python train.py --n_layer=14 --n_experts=64 --activation="swiglu" --normalize_top_k=true --balance_loss=0.0121 --vocab_size=17667 --optimizer="soap_variant" --train_tokens=510300000 --dataset="wikipedia_en"
Below are experts of layer 5 (counted from 0) of a mixture-of-experts language model. Rows are named router (the router's row for the expert), gate (a neuron's input weights, with its number), up (a neuron's input weights, with its number), down (a neuron's output weights, with its number) and show model dimensions 0-95. Each number is 500 + 40 x the weight over its row's rms, rounded and kept within 0 to 999. Numbers have three digits each.
After each expert's rows: a language model's description of what the expert responds to. This comes from a sample of Wikipedia text that the model never trained on.

# expert 5
router:566498466539518521479565519401476485517475522557527473473478536504446481456523495539409488505479573490457546517466417512458413506522492465538477522549526549484526537461548432434443527517499532440479457456537435489462530433488573582531502546540536539471479449542503492493473596435506494507
gate0:463482459433537539493466502530497450498462595451474504543458515515496541505463536519511473528528531551481461558499489532457433468535476435462548505549484464543417472449547486469468571496527507448392521534527487519477526511598538454549503508474544465474491519504497414558472470485468529524
up0:437464514491464535532519521507562519528545454469511463458524515504493459569555501506499629447519441522519519520527448433476526445480531443519500537529536468479459461551447460500542539461505499545624403516556567494529468518522484508395545507454514519546552437465479510440491508503628499476
down0:475558527516469486480487508404525462576549512522471456543541455565456468504517519502487525494522489475463554538494424498521465475535514449426424478499471467483527441567567543519432488484450498427530467507483552492537488500507537586491415438580469456500504469462552450529431540458431513495
gate1:502476489476474472472451561521411550453502499547573485516527526495422492549507502473531527470473449575465476494566496471509552551514525446593569467559504499475470507465475462547502513465504496456453531456485466451496474540514489462549503467506496529463500513451519536425568504485457431491
up1:449484558413472553529496550504422530452554497536489441437502410448441485503537502506487493485487469508461538489504510477497460511549544511547474451511470474515537582436486395573448464467468499427456499561530501480595418424497533485537499530500540495558425524485502586451471543468509548470
down1:477497554511436525543585547481501488498532482453476508429546516466500505425574500466507519465493483506447518492464492525535475514566512452486408524524551520457558508542540467534465499536517504484523481524589486545460480512517571468542527508488477482568484534505544497505462557476494471483
Description: Initials and first names. Capital-letter initials, their following periods, and common given names in person names, such as L.A., G. Bennett, John, Michael.

# expert 28
router:582459451520511435440514508530470524496520561477482471574542438475424420430475459498415549491485461474406546553514478511502528536491500476530505474562463473499508518515508486497527604529511501509606530501504500507436560482462444594550503453538507594517463444565529493530453556465469488508
gate0:535508463538467495423512504469462532458515552500521490558463475516507517492532484487516513459494519534444547510608466433527541527574474498514465497438518516496428570469506515443499552552521475547441534541501527610478513533478500471463441504466449531399445497547563476497469469475527458501
up0:479406506515515481515514517579518575568493445512510510498553492489461477495481513561501521468539474445553413473392511488469408450484458430461434514531424439516552507554479549533490443474525461486514475562532500488512528508507479471441542572498491458539436557454499501349523512546511536505
down0:489593502488481511486414495570570532464564467471472425480468517482444550490511501518557539488469426570463568455514530465513490542521553480528510503528463476503543453471444516481486506461535531550420544494424544484536500469504468528475515512518530460508579517562513452486514479514496460549
gate1:569469437535455558499495470442499534517464522422426475542521545425477557475478465489448523438533488577531493488474512435550498477547470468434505463569452467463399484592488488485538543490524523494513483517479479551482470523457473601494449548520476559483455452550508468564437462464457491548
up1:557503554519489448455449509455532470530498486516560540504417555531466516510464558579500486498503526587413472486523472401573506512502425477476561460444463538448513491476459487544488483503477606528475511519485434440501569534481478506466551498459565475542490480552507475562428491497495500478
down1:521549488502476605551550527558514446550522562541485563502471466489548494464525571480473552590488454507522488470504541529445502493452490541524497539581508540531426479505484633491540479476506505510555429506540500516480439520510489512500442484522580519503506504523469427515493561481426460480
Description: Mid-word verb pieces. Later pieces inside split words, mostly verbs and plurals (de|act|ivates, je|ered, scre|ens), plus common words like was, were, American, joined.

# expert 37
router:547539513488562520591415516459523515530523512539443467443561501521458462487494525567515521537524480493498486463472523489460517484526445593447516525459533571479503520572538469518516493562445532495528551448562465491488473462448459468467562479491535495518546432580444514525477539484595593463
gate0:467483451478449478495497500463483532461535517470520458531449488493557483443462595467536523476517477454509456551547515465528541543514543545424493477491488506459564448523511537477547548507451422477461567423521525475500475475443445440452468523543544496559572489452543561555471518452514541463
up0:475483471470510493552520491497461564455431483502533460477422478511467485525468472484455467445426595539496464534457485547499531491507586504486578493507499546573460540495481494564436516489494532525482513493475585539407558473549439491494479512463429528465499514472476482469525483483495481502
down0:534437460528486483566525544492480515533498473576541476499434451432476499532491502576475531539480422441515511442489519462412455528472521500531521554574549438463468481540536516578459558552504495483472470571541506528471468531517482500434489499535440532553494466452586452469437524445521478420
gate1:518512537508487461508414541474517558550551526531486459450505558497535491511431499544466459421491444517524491478419485514482445499547571520508435481503514429515517466441561542447537498499510481499503578484558415425552464519514468478474536536438492494473468439539502368591474463515550524487
up1:496461480493547490579471520517527537468520518433524459504485483460529466476485493402443477426548524514512515544456544553528504505515592563515479491540497409463544486462435508524480500584590512508514588536501468513519509492485424407438524562517431491521501533511556504508498446523473499478
down1:520533541465489514469483467408508534505429461514487482411513559474461520517542487627505567475422443515507542529482489524429473507583502429499465572498505459479489563537546480574500553479507476444515478476548518518525476501533567488546548478460501516526516550523589486544428488479536510477
Description: Name-ending word pieces. Final pieces of proper names and place names, such as Grantham, Claremont, Baskervilles, Ravansar, plus the and 's after of or at.

# expert 13
router:530542456524497434487492423505482509504505472538432503536495504576492420499533426521498586476548506456454524474490462491435527539497469520485510436469471525492403525583453502521450538487494491574538422466541529541507545537440479545496448462476411488498555522492473543502541477469456525540
gate0:447554472485573514494568515442538494541463468555516448469451558500487513544489499462535536445565553506452435528559478523484404476506512523578502473544528398510483534459461521523447460480503451480478500519457455524507560452569482514537517584449403491485516463489483433408586511479500456510
up0:539523514519475466487518499573476446496514484466488554531504439477460562506511480479478469489481523499519525501480461541520561442504520500499542523481450525455571466519581455449561537454456578461531536459481562537474447515437581495526523476539545515519541498531432530570467498563503523453
down0:536508575496482508459549487479490454464584534534454455518495515519464504562422522500426460484477504558536537514460469460517541459475508478574536521512526512496537514507487460495481454453516421552473573612466483496502484469520576531467468526493532532476458589455533485502464571542552577498
gate1:483547458537555492578520487490516452550509490561491405566494515532496544498564556489518516449501463508454457551502527516473553506583483526507457439523471478559469502512512488489394490499533490457504459453438434501525487406492524495466435485534399466463482578508494413466494499536437466488
up1:503485529488473416478553519508529489481523491500487470495364517469499452480524372508462498560483434521493511513522496424543451498527486489488503489449547492520523584432491580510552487527529490466564444510516489532445503573541506430469552585523564535520527486520504523546457538542532532531
down1:490477495428475423502523499550518387508520539496501482457483503532495511553557463488464535464453534580489462447498471477529449437493517483532611478504508566548482422422454496533509546463531561543476487426477557463487496545473441460511501513480491601495459472557466479487436465527470516540
Description: Word-initial fragments. First piece of a word split into parts, often one or two letters after a quote, hyphen or bracket, as in ad|ministrative, O|pinion, Gl|ossary.

# expert 18
router:512427527553523468497489499606476505530471456479471479573547419499446513456539443567518497493484550506509508505504519511511527478486468507540489455396407515478517516547424485490481554490546504556544496456552509493499496536501543513497513453535463495515482511524553484533468580485479478518
gate2:491524487480503496595490441536527514483478437514590491535507468457523476452540457438533461463530481466479556561494544517526482471480511542524517509475484502521489443563599421503510520464478415477524465456490524500477479413445500524549506437472550524484453456513529530468539472568530503511
up2:534588465492496486461540444541580502547466484549478536454489487445514555531522529461482507476438490524509555508463463510558492498512469487511520526488485495445581523518528498531481546570580495491545485503519471492536509559485413470529515510527468556481425524565548492449471529543473475494
down2:501496535584579451522508574524501435486447568490510487502489437444541488458528428510505473489537559546516569510519488578498514515470572514482538495490480486473507453515474486494457448581563522453469502520520506498525507538428493452557563470563524569515471518512452510541497530474446480514
gate3:492456522507527558477484520486505401513479493479466473485494550428525509531569445429428509498546531536507548473619524619524486462484507537481463493464482533538525550551487510506552484527466433520494409464607515495525468457482486583573438538458484513452426498557545504478463513493494452491
up3:530573512502483492514487495459454471474538502495469484465535481474551535591493508517541455591495477482447438385465516520486551512515508482481466540506533429497525453490516510501528479518520493481526447517455456431503476486571542456417522482458470525426513456514491538412556502474500542524
down3:475470461512455463478429478474448521504459498523574500443497529470476523438506523564456522482442477483476511475499497473428481466563477454513457538482540520508481517457489478520526516504556530520508532479629446542439485402528581498515592391525537446485472442485561353502518542436492550443
Description: Possessives and group nouns. Possessive pronouns his, her, their and nouns after articles such as member, general, States, Germans, West, people.

# expert 6
router:543509455563499480506486512492525537514464435432478508510513475561452518507521494583472541469551530501444513503497527541454507523493499535562406491509520511418499519465510487517553526487470486493573498517595463501535590493463546523469561467489530487443528458465501480535492548443494506511
gate0:538449522513480534617496462503532490461545519419478488540500495489444462458454473447487449470576483542493516518501441513483565398467502503537462512543565475529557551493563559468546522501479449437530528499449496504463529538467541488481558446500513504550386505539491516551463457519491450574
up0:493589469538502460514511449484519494503447465449469455534544503489522487499523484490493482404530518497463504579505493498472526492486414525594501589552549481562564496435565482456521494471536456420553529492495478498479472513485416523461489419557526511477481498490520453519485501576563493529
down0:472442496553484508531451480499491538519537548503465576468486434541541486549556557555488559574476450482512496473541535475448433557411508471506458571439470536465499548568438502527544476522570590481479554471577476513439489468471496454565503565450500447606553515446555499497453516459473459454
gate1:550434505459516524522587463504506495486499487479491535532442570497444474546463551452460511509489527485443486469509559479522477545526616453571448460571489454484486490430484482541485493527546452500538512494552516511564525555547512543424487481434521485502447505473545418553498418509488550517
up1:531552493563519425420547537514508463497460474463535522515535502467466488502448575518507526400530519523384488497514475435481531586568554418473452432460495528469448483513426515499471486481537497428512485505522443528460488496497498536540529491519481496549506450499562463542488501480457477523
down1:525494446526534437498538469481524498496548461491472505497431388528493550512500517483472489483513480437522498502455480482553500466513430519490509556539525493485532522473430494545485492526492497572557490475481494545512541524504461522550485494404376558528415471459491498542469509533526505470
Description: Name-start pieces. First pieces of proper names and nouns after quotes, dashes or "the", such as H in Homs, Aj in Ajax, Ten in Tenerife.

# expert 39
router:492401503442543484517487453537439539510530445490522540454559450466480533413459596579428515531453419466523506544466524491499531476513426486555534505552454566492533547496479516507499559474448540552528558499486510478510560464522612589515549466496498545504476469424478535492483560469471502417
gate0:467488585520494439474544413470475454491441484526523462496554537478483518488472533550520530474531442459485502523488467489602530587523505516532500460527465451525529473475439510533449454386487504503521505544501519469459479494534493549543516566526475562413559507499498451479518493517474459470
up0:508568517517611533546480451561492502497630474529507566443538541540539529482489518417500513512432491461537469489498488450476514480511520505491532469484486441522475505482545453553532459530441483525460512484418465562509552502498507565459495531562539518504445487566410546529522522595557539523
down0:513557502472464580441517520430397536541457427493461490568558527459524556487508490464486470498531504484514472453489483517532385540537435540458478464518502498478459420510490517498490512495447533517449532532492446545527489514543495497441561427538522459435487407426476490441491478542539501503
gate1:422494545464571522551442509533474542531531457478478574448540519493495575529459496486489472432491459469515433536489454511477498556426476553506600517574408486535524474464560543523536460493523471538470479499451503498530503493529528443516533486564515441533500423513519517521491468485468445429
up1:435441482463526527625499521549508500432505456477530468507481464516492503467459540452495498481477496554461517442443503521541480473502479539448582472446512455498542550523539502525444516477467491557512558498497470504480461568466570608432459481485555524533421498493470532517472460497504487463
down1:593525468465469448487471473515546482526515538528534421441516502538477469519508553550492534498433508540497594464538486494536430509532513494519452500466615476572506517531507518531543495550503515466529475463487456477481499458498504457493498582487483539492486464532481511472502580503517493478
Description: Physical descriptive nouns. Concrete nouns after the or a in descriptions of places, buildings and machines, like north, water, weight, birthplace, station, squadron.

# expert 10
router:545434462481523414491454496479463520531447558553568574581466443450471427523501565490572562479557523526470492493481515548448463530521480473450449521477470501499481563620479467544463527578445515514534524474579570537541532521425510582523538490479451499442520462517500500460508499495520542461
gate0:623517477508517491486520500513584525529496486503469491527512480457457530532403527428602529432481517536482440507549553554532448490534526483560430511476476540552442519566470504487471533483431474470473463515490450547463436493417548499515474473492441508495535523560541482519481438523493506433
up0:559480465445448495483545472425536482552469487480553531478501484418482476508492491487533459408521505577484523533466466547467566565503503501523539531517531527457436522472518481556516547447504561461499480448504592527450502515503555471491502479479513547480497466475524529594491486475425563524
down0:467522538479500418432535473464611536473462485548466499539460553488458510483533483549540534444522502525494546590462525579496529530553420478470457479530468473516533531468506504426517528546568540549524514461420452474440504467493485476584529590497492503459526441498507551444508419576476523472
gate1:458518479510511501510599439528518444565450505483492573534499536501476534520499467494442468513549505505520450537469570426503572541445465462510469458467459549498409531519422514509463472507570547523520483473466422519464482497555443518476486482503452495509520531544530509515579545461440539522
up1:596412537482434521430524481513496502497496466549518456485464536510471450532595506498463474452511529517504479474532533502503467472565425486473516502552451526546513560528426508497522483481481451498567499476538566527429436519560501523496450513531462481465434593504452432500486501458499553513
down1:412536507538556490473452567532481467504513492472495513521488489560503484510499543488505497450523553536488506565519386487445392464521523520490475465474539506521515463439546515557483528480536504496486507532384535508503520562529588504472485563533564562464513445429521497529534537502453483557
Description: Name and word starts. First pieces of proper names and split words, especially capital initials like S, L, K, and fragments such as w|hen, Sw|inton, Ach|cińska.

# expert 22
router:513509571514544467449582468520459515482532541452450469460521472560516503531492403470443462525499552524491516521486452519529528553451586536381542463495515447488490549588429554532484483487496464600547472530502460515542553503540483486511528531397510556465544556469504526443510464495583509520
gate1:511486510494415441507535486438534510526490540460532522420577522493372506590444479482457499545504495485502463489509525506551447549499507541482501534532514453545489500526579515506497574477463538535490518516528452598477445534527502467553545512471505507480456519466498478541521512439522428471
up1:476458539527533550475469455503482595503483447544465481575512533490498551484550577527512471485476485559502508547537591536456509529502535450525520497438547496530484511423482417503538477522495483520398446495504547508443427511522476545492564508496456478528483449553456544551465524402498568473
down1:515398510461456470545533502500469495543501493444505475432490448546518492497527455515464462536486497498533457424437471548544509539591543600498486546532496446451496425484538472507444524477471516477530532423462533502507446556482482515536518535528511606534470475545519483512505423411502499488
gate2:488537465508493424545538509464553467479563514467506498455523509500577536534530445496503485468525579457509447501480419512526481521488589428552581511517562500507418517519511462490481521540513514579468546479566504488524494483467471481514529552549477440458531527483604467420526491453481524463
up2:493509527470526534527572555443490535520515438508444488504522529488473535489526462424441443472456536423491428481481478477510448577514498492531548519529528496494445513557438568523455544600498608532471510485496484500519514542521510469434537540540482550458489567510583453545473467422545519430
down2:530502458390503427468467498557511518554603511461460433459467616520559463473517514534510481507451493513423471505523524493466508533542494462489482479491496490535543466431535488541429499466464450472492569529554480500527518508521498505511519579451478513484540451515536455519471470541490463460
Description: Sports table pipes, determiners. Pipes after season years in sports career tables (1957–58 |), plus determiners and possessives like the, his, their in biographical prose.

# expert 9
router:538474509558517586563476510432518464552518510555486474443543461485468428529530508509477538496540464490505519501458437485410468435477493578480475581536575528476513526559541457464566515605432501416578504503546502513504492441446493542545568505548523516504435487493467516460433530529521555466
gate0:460548512448446435565455547456526443525484537489550555536514511471558521503503474523522448509494487570467449420532445516453532486525498553446522495455531494535486521469497566541482456538458466460476468435459500603591510499562421521510499483578433548473564523445502451560590489508445554461
up0:496430534462563513462550425519534574463476455465480448521463509517523534469526504466495582436524491507514495577504573488499454513537512433561518501579516551504456443511479474441485471490496526510453529461551493377404520511545559464513449532493557449545484473537528524493404530503538459499
down0:524506519422524540512480530566551507553425496488503492494565488498451480498537466456522567445481524533484471527566480436562528510531556523511570545504551530476503525429554426570517495507533479533501496539529527456472491512515541458557501485465526478554458573437490501504467442509546527489
gate1:577527508472492481478548482521450474520564560538525507550502491511429501547498506501496528451498484434547535486506486547508513424564576480576527467473493508487502500552481543515543505496472449460466419530516551545428502480480438489529505532574464477454488490520468496444453538490504385409
up1:465458468505508512489456443538464541501379546423458511497474476452499486491510510571444489519542508541480480535511509504467500540357494513446553455504537538490528489485482466530455521529527502518427499416430504461518519496510472508472541518506500489563526490497513526502530546415470584539
down1:499535467464525467494501482549439526517490546473503468539442516510505529455446489443483482443495504542450436506550557491535574511446575565518494453448549492524497511537475466535500534536578491470473490490470486558514553511548532490494498469546524506473525545562536546478469445484489496543
Description: Personal names, table cells. Given names and surname pieces in roster, tracklist and sports tables, plus table pipes, such as John, Michael, Sergey-ev, Robert.

# expert 3
router:486521481486468508489504570564537555425492456439521453539515554524534569463436495507522513561477498475505461532447514508528530478461496461576452475499521543492466480441517546540545531482514531529544546526504531472518469504492451476507489485472429453520520470531458474491521515520472467418
gate1:466440402543516442490465538515532419483486520539529462501509472470469541519472477464506569527623492551476523507490404465499433568459456389521463443447472503472517472516520485475529552531469535499495523490490521481518543457514467540572476421486407581465507524537508500548505456438502500505
up1:486450495527511549478482533489552417523502491543491504462551548525537514570555519513491490497431446454497503438431487483539479454484462458498450450461559504586488514438502457510419500521475544482508461514517501509490524435509490418538523525521414437436460480502487479533489502473547424481
down1:484529501483477454472522496450530447496458424518472435482565475529550417480450540486507478465533586477503510559487481547539418534452517549484515546518472506497478513484549519458581446538507485517477538419440461488505548507459509507472516515512496463545521522461480519532524470533535442482
gate2:428568495521485430465456540503593502542513518502530423471526518549490552528485494464514516437449525537461572478443463493532596579552559447505532497513490509506487481486468524500496529541437484495455519512436507492462554417527559409513480455507416480471562447481541438525486460499484464555
up2:466511544512475616518478477485559437505504521512517535494541533449522489499466534473494461532555465488565567533478515451550454496406565500451520508501474512461471594554543548474586568447477453468531520543486446508507457479500454562448540606462544428456435491514493517502521499495413529491
down2:478459542537367496533495523556485513565522486510492503513518498538518498496486448413426485506517461536486406419576486474536513516474506530452489531433538511525492469493550521551455445503591509501487506557522435548495445534516547459468580539486540427529494510490559472472515458465515495477
Description: Word-initial letter pieces. Single-letter or short word-start pieces, often lowercase m, t, c or capital C, H, T, beginning names and words, like m-ice, m-are, C-ypriot.

# expert 0
router:541523476525546432448565448516465531473502504599546521519491436560494422541523503538558570544491517442492532497495573518478517574584473522537510406481471461515446480521464455575451477452466463522461454528557473480462507537434518549477449468439412508469519444474440525470558474466493531573
gate1:418468512526439489464522455527493486551507482603558552523575472507471468544414488488499495519551453504530499484539516450507547481475511465508528458456571454529445519494454494519412439459406435554467512447451563469511501472557430515523480514495528411534543456446442465434465528505544470538
up1:446475519531498492497498439524475456571472495520549453525505476485531442517433488567463529557512468488556534480524588470502467502551533462557465463480506442491512562514434495488440469512460516542431460516449528462448530474497461491455483450551535482435431529443508490402503607496493482530
down1:515465511463538548528560442481521585466527430588514507475560466464484507496492508467474589540501518422469504508531470526444550478541465496474545474526484476496465512505426391496515482530562587464523497482478488505493439467535500554447612513460579504515535540476534510479519458446548517459
gate2:382519489548529502486486511551480451522527526523525563554500475582531455528480553473582483463503413481505432485506484493501525527564490470530504473529525540535579478475454498565536456443517502488482528567530461417550516466491513527539465577501489490507584518515512505414550492467429441465
up2:426546440544522461467418488473484432541506515497503447477472458565583463490482516488557507556482508473501501500497459490569533483517352434533457473496484560570518489434461423528510485385526466533434521532512397420493513513549511510520460535541523486533552527526516466419565548475457473502
down2:585501486473438445497545476540519503443430442476474482552467466524504512488475539517442541545469586543486522442475490451492505526496576523498515477473522494507484518498474555531504426491503490484431527517457507530453476493566520468447447545517436579537470513506516534489527549541480520573
Description: Capital initials, list markers. Sentence-initial capitals and name beginnings like I, T, George, William, plus list-item dashes and table pipes at line starts.

# expert 20
router:440534546449530575503521425547449495500523504487513476441490500564497474462460473468444440517502477474485523535514548463486510449478545512431554452519566467449437460537398559518444477529546536526440526586453484515482494510465504444436510521503497486559551523504488529457493450548556466553
gate0:476523485499451486563487451542523512579496550454563532503479538540481493430480592531519492455403540524416431549544532553486542530460547479480584476496470452523475532521500461506447453491577550463483498482507499491495482506471506502536477435565540472545509449540497514585546588438445448554
up0:531519507510434544494478480466439520528468534565540552503433542516486466512498499507527581458530543553450457495420494500537511490429511450497522510461582481553426468534461500492527497502498523523500450475490469498455492530481523493468432481563507485537471489476411471502517482480553485610
down0:487476456519464458444465477436481508487500490528549493448470532521512452525526543547514494502547531486516527543416490520491467490522532478510555442412527466514475461529501584466491486571493533487532545393525533443471490473524553591448521509452459501565453500504461477526528556468485506480
gate1:482585506475472444523530527473547507516466455390540535575475528535480528509499455446480463545513519523473528437524600391529540482456492484489504465472438462533533517429514487485499422470515417494454526419518550449458521443540543554537540494532519411480487541540503498500516572503557491535
up1:544410476502441505498531523531504554487467505567461494483490445433492511535449553488521585520481512474550512448484472559537482481471524538554526473445462533484466447535499605545484534536487478518483515475528504513483503563438505461559498517498431500510462449508510492458571395517530521459
down1:524509561461526564443489503505516533530581387417597547495496493556529481530553472506507445576514532547572453529546586401487490488476461434528559419517455500565471503463420492530555504493489497505490525478486523475477503450531564499456470503498523553484559499437487462467522519494506471466
Description: Commas, possessives, function words. Commas, colons, table pipes and possessives (his, their, its), plus of in "population density of" and "number of".

# expert 16
router:471561551535480526531427557445485529450490508499468568515520472506484563500485530436557563557528495489506486537482476534500445456447486527520529474536521536502532436450493440472441487495448542438467518509479578509471463548480496457538507479514523414532521501441460542499565513491546495529
gate1:503512512538413495495487502463547553558470597510461543510482472453496548562498519475520451506539513416494498500597503471468495547481464457601470523495569478635476497495428443497489503474545499412460496519467498498503457496509568546512463508468510488511500506483536554463459424513531515524
up1:469506521491505477514539500510446508491555453422513455487502469517550484493522480467553631479489596602516483478440443506437564430538543508516516529476506479389541540484549530512538487537538417545490500484547530506468495453454543448482523506559517532493526519478438504543481547532496569526
down1:590477470515481541478425432463480481459492493466507517450509485540492408469529483496533472561464470555513491526508523464541430534506510484520546537446464531499478524478425486522483476431547487488519483529528478483489452500550455454443438547534527484489501518433503451497504579488550497488
gate2:523601491547493506449531517502535508473454470481536499503473503502452440500482458457517540524442519548466447541521535464437471519553502471539540506528535487486492379470568429495522491493614489465492553530517523482451465464456462528476472498612518465533491475386467516508497561577506492501
up2:432544475581497501497470409556521518447480504475432451452487501469538424523540489502495474525495485553462505533492501489401530503491518492538458567448494519495446449508503511484465542459528584514485523521571455520461515493525485454433496492490489554584547478518482492469438522548494484540
down2:537440567519506460508509530469460513548537525453500558516480475529508611468497481526488487480554516540474500494517509515532516517453506462466554537525475504560460501497487501489574473596497519427488503458418495557520466446532550521568506531472468593495484565481545497554514458462462497443
Description: Colons in infobox fields. Colons after field labels in list-style infoboxes (Home runs:, Website:), plus commas, table pipes, "the" and possessives like his, its.

# expert 45
router:590431548482503445463506451456478515536491512580504506517483540518517438557523519559424494528399535510445536515455530539460478503524521435550483478439482489530519476445504546468541546501486527452531505443527513499465537481516503506496529457465518515423509554534525459481503532482486503503
gate0:478502572476448434522403508573531482473499509511518564427542461480493519476490516443548540525563448508522493441519500545509568489481509482539508465518538544526451481496479477539518513467493451526406521559471453448520582435469509548514482475505514439449503558582474471463531522488477495469
up0:470574444497544540449560569456444509493531516482444502524527449511571462499566540536509483514496511504507472478461473480526507515486541544533527425438511410538494505558558551480361556584462593527516487423443515557463443512514516474520516533482453467535470470498530504447486538449580547483
down0:512521537409477496557432522481455498495528553484546450532506479523486487479436483444504495482517581530428556488534410599542471503517476469466519526495518491517535492451562556514524521498518554423474544387458525495470448500483498415478475525531470535516504511436458430435541486476490509468
gate1:457485575592407431473466499513506471452463529541460449533492446485458466477455496491505481478498579486449533570535448539512520455583536521447451540439479466589532563459550476473504467579541483502480456430463542525479486589481504507542524529496534462420522497576509567475472456535469557536
up1:473520503473537573519500426562502500558578478509515431474594546533502502528491469567519523527549529511460491474472541504476517492527527494602515470569498530495508470432485529502480463459473571512469493546534452541504508450501503510480444566507529512499503557449459504516486486479519475500
down1:530502550542490572414466416458530498509484452417502501486473498484437562516488515498480467518539413498541494510531524521492466548532471598545524523435483447474562490542513420510447499514469488542541475566466500534519509484460468607472595426524490525516476505562521480490502495592517441518
Description: Articles and adjective starts. The articles a and the, plus word pieces after them, like a keen, small, large, largest, Weight.

# expert 50
router:470529519535510541517441548550538575498504537503471482512476453543529446487540560514461536519490523525491554458460559526469515449514505500474505463462578520525467463494475483496535427424499509550580486478552541551427534458425524496498512474508534464457453499544517520521509521484496464505
gate1:560527549428505478560470522516515478444458526497506555504501485470480524496491450469557451454524490438546564475489444481517411540455428586508534542513518426611468504538582514537517502527503561511495488485496580511517587485502506496478497501513478437452508500490569489499520564492475483551
up1:505475507474518502502452510540521445571485480512478440446443482490578464419520497515463501465493479514464490537503511477486588551483460516506500552412620450502461490472487624518557453494487475459479473509495471476513515526588468502475526520538588448488474505508488442525521523533575478484
down1:473474531520504490522502477479455515546462542493478539448511535529469503510459471508478519465499461484434474529453466511477516526452519534551483510422454461466539599488361470440540517541550452523510468552457519541516466512504490554587528494531494466482476469528452549524440474538522446475
gate2:465552444478571560546481550460409470521475557515450565496553446565547539479448439531490540509435491499526451464441483444449446481549477483456484469490573500613475450477511509488459516506562496461518506459503525486504569498550557472487466511523542529461513503543491471460517463547489487537
up2:488470479549468468479460561471408437526506469482502495562474500498466440486486434435480554565529550528527422473545458525459521522490496547510481480463453498558498507463523472535541501540528474492505497469521545451493506554401511465549465449522407440478484493484366430434516458461565506524
down2:493472510476491463486527447418484499482479449486411539495592524510439518499487524517380440513472480459515471538506503491506513521428503479548496543487435560484528449513491436460435532571498499459467530567536430530445472458492532473556498534564476513587475466488478529461513433506565443518
Description: Table cells and digits. Table pipes, digits and starting pieces of split words in tables, citations and data, such as Cl, De, 978, 2:01.

# expert 17
router:550520421530462532461457497542479523461485430509527442504502578513558437466576530439520461502485564471515532520553571500484521503532464520509513445484427556442442547460466526436528441507465524479440437547437419500428484528566441494501411514565451496542491510562506539506436475509515518550
gate0:519489536536520453503532491506525497469517575553501503538492580486555475502457578519542480447488566538496504475555485506455500514580457492534476500504425454526406453472521502487495471510521523424431506568464474446507505543589518548433509476529512502503550462545466517524479477499469547485
up0:543490511482431525499437483447507469532461442555520507495513550503546480485463478499524516466499522520548497499535513362504450471479466490447511511551537516536432500454473456463524561542492472486455421500467460489545505572472511513486440467478487507506483389512497534560489491495495561502
down0:512505455569504476467574483532472491498502508546440582535532488541485570499489526458511497406549499483519445485499487471516477499470508457522552497537475497484560527536501460506487474469511469538495460543433483502466475516494496466508475485559557492474491507467487565389539560540519552516
gate1:501530462509441572430515519539502489496459502520500515509494510468493448508564469446539538442539569487515507555532418553488498554590450511518509468448429505485458455475442488561509505489548463457452489511468477503437519458482517511599468493501407470493554521478488466504470448485513398522
up1:486499519488476472477426492506513451550545518544576510489528531486525448447408536500505507545482494513454540491490531528583553527494516452470466457538609472508527511525550537538487450508473550584552471562487490479468514596499390538410468484493517585468534449460502553560476444478513508468
down1:526515488525470510487495478501474459520474475537386447578497476475505582498494458463529490499561486448512495534504519523589548512529487547495586479494499488513512513584416548448479496490456488510494438481462515452482509478483466508541518531449483458475541477481459547448477509518474508587
Description: Clause commas, possessives. Commas around parenthetical phrases like "that is," or "therefore,", plus possessive pronouns his, their, its and "Preceded by:" colons.

# expert 14
router:468404517461539502519463483463518507509494494489452559459464441535581542547417546602364448494490490500468495522459508487498585475466521517458524530528558459520511523581514496515475511509478478548489584495552503495501560542537572465459615446512573483481470529429527502482485556490541544494
gate0:553449550519559471455521540453548458515494553579490497422591530532486521513498515488464536399437450438461551546505447469558476507501479462555451571531488389557527450459471479454514483504513455476411475525531519500525578502550440476567514504413482549498526525532507483440539554546574450538
up0:548496531539514470549479484431490504522473505513528490541411546480521473448490477420482502522480581486583534460512541497471553481478484544501420538373486532477505507496532579540551477510474525533541403486471434610497562479484538541493488449513531491436497467498493450486445490569512560514
down0:511444511514571494472474515481493506564444552425492473516509408514527463510474474481444492509492421486588497500540428547505514440434576530466498535493500496451543501529471415481474508501481545553439563514433524491409526503497499535534485494448505493510503476485538484484500471498543457515
gate1:546499418517531519518490532479513489573452440499499550526510517409505470457513523483481494462513511507515570459509436554462486525476469510515471612489464486530512495456514461542462493487549558547425460508494475482431510529517487532457554436475524497489424492531514417523479474492435547458
up1:556494583511524454524548468563472548513467356476467432525490529508523434546516589466447499477493535490497466496522486505518475496474433500547560440561513498450473497466489452464528527518550433443551478550539517501459499513503515528455494497509526483511503538499422552484506567490454415509
down1:480459494452511472507412496528458477562536568482465442535398484518519524486465483467569435501493493527440582533516503513508534584561529589506521524496480511510519436511520504488515523438516552473489424570538502522491588513531544482530523535485504498502468468498522504463461514503556496543
Description: Sports and competition terms. Sports and competition words like season, League, Championship, football, team, and word endings inside sports, motorsport or TV names.

# expert 38
router:458469433450519521494449533520487417516518539454481533524528499544421420488504485506512530473561424514471461520491524555510487488519479590430524493520495504483563562538494464432506512561447515481479515503506471503491527484502403553546442496548497460552472480441507559525469518474560487514
gate0:558540466470485484508506477548540514507509592495504606487546529514506487462352489446410469506485434495536488545467529465469516523444505544521494484493525537498499492488421516481546492537463530557521496512472511543438468518455472495479594499516475522505487488483493512492520493533474444423
up0:478482480479457530413528500450494470444438534492425530539507483422455453576493461496481510564513532559508616473461515479452373484522473559541426533536608484493524526545523474506489554483430504492489519536494535419476513469516517513435454488461549493514501508469548533525454525459498495462
down0:526530456492555469554452543487532486485525434406541519526455538526586545495507482519530494532527463445479507575538478513533487467536542486483561445439432487454478492483525558537456548507484421531488494526445536457476502538514477446522514546552499465550479487502518469475444484531512478523
gate1:454481457550542552560521472582518406450527515494538512552513554524427444471540516572478472464512506507463442430478498479446458431611489488464577536540473479510480507493483490479494518496526469530484564438412490486460493460525402497451545502511539519515546469500499496505476527488543533512
up1:525498519584466536510502504438541410557495454527538406471544461549460527454448496484525526537506465458584478490533509530478458488564562514534481480484575557491446531480527438537449508485539499528391460405524472472535472488423506573570476452539489538483519500567467546538532546464515576439
down1:512523510546544532491580506566502599502521509508389551523395488440530466529475530544426478486442455482484515547529546521493546447477530481510536508466493461593432499548480442509523477503502486438540490456466512501439553519534473491479456534500490605436527533507431551537504544536517520524
Description: Word endings and past verbs. Plural or word-ending pieces (heath-s, demigod-s, leukem-ia) and past participles like published, used, written, won after was or were.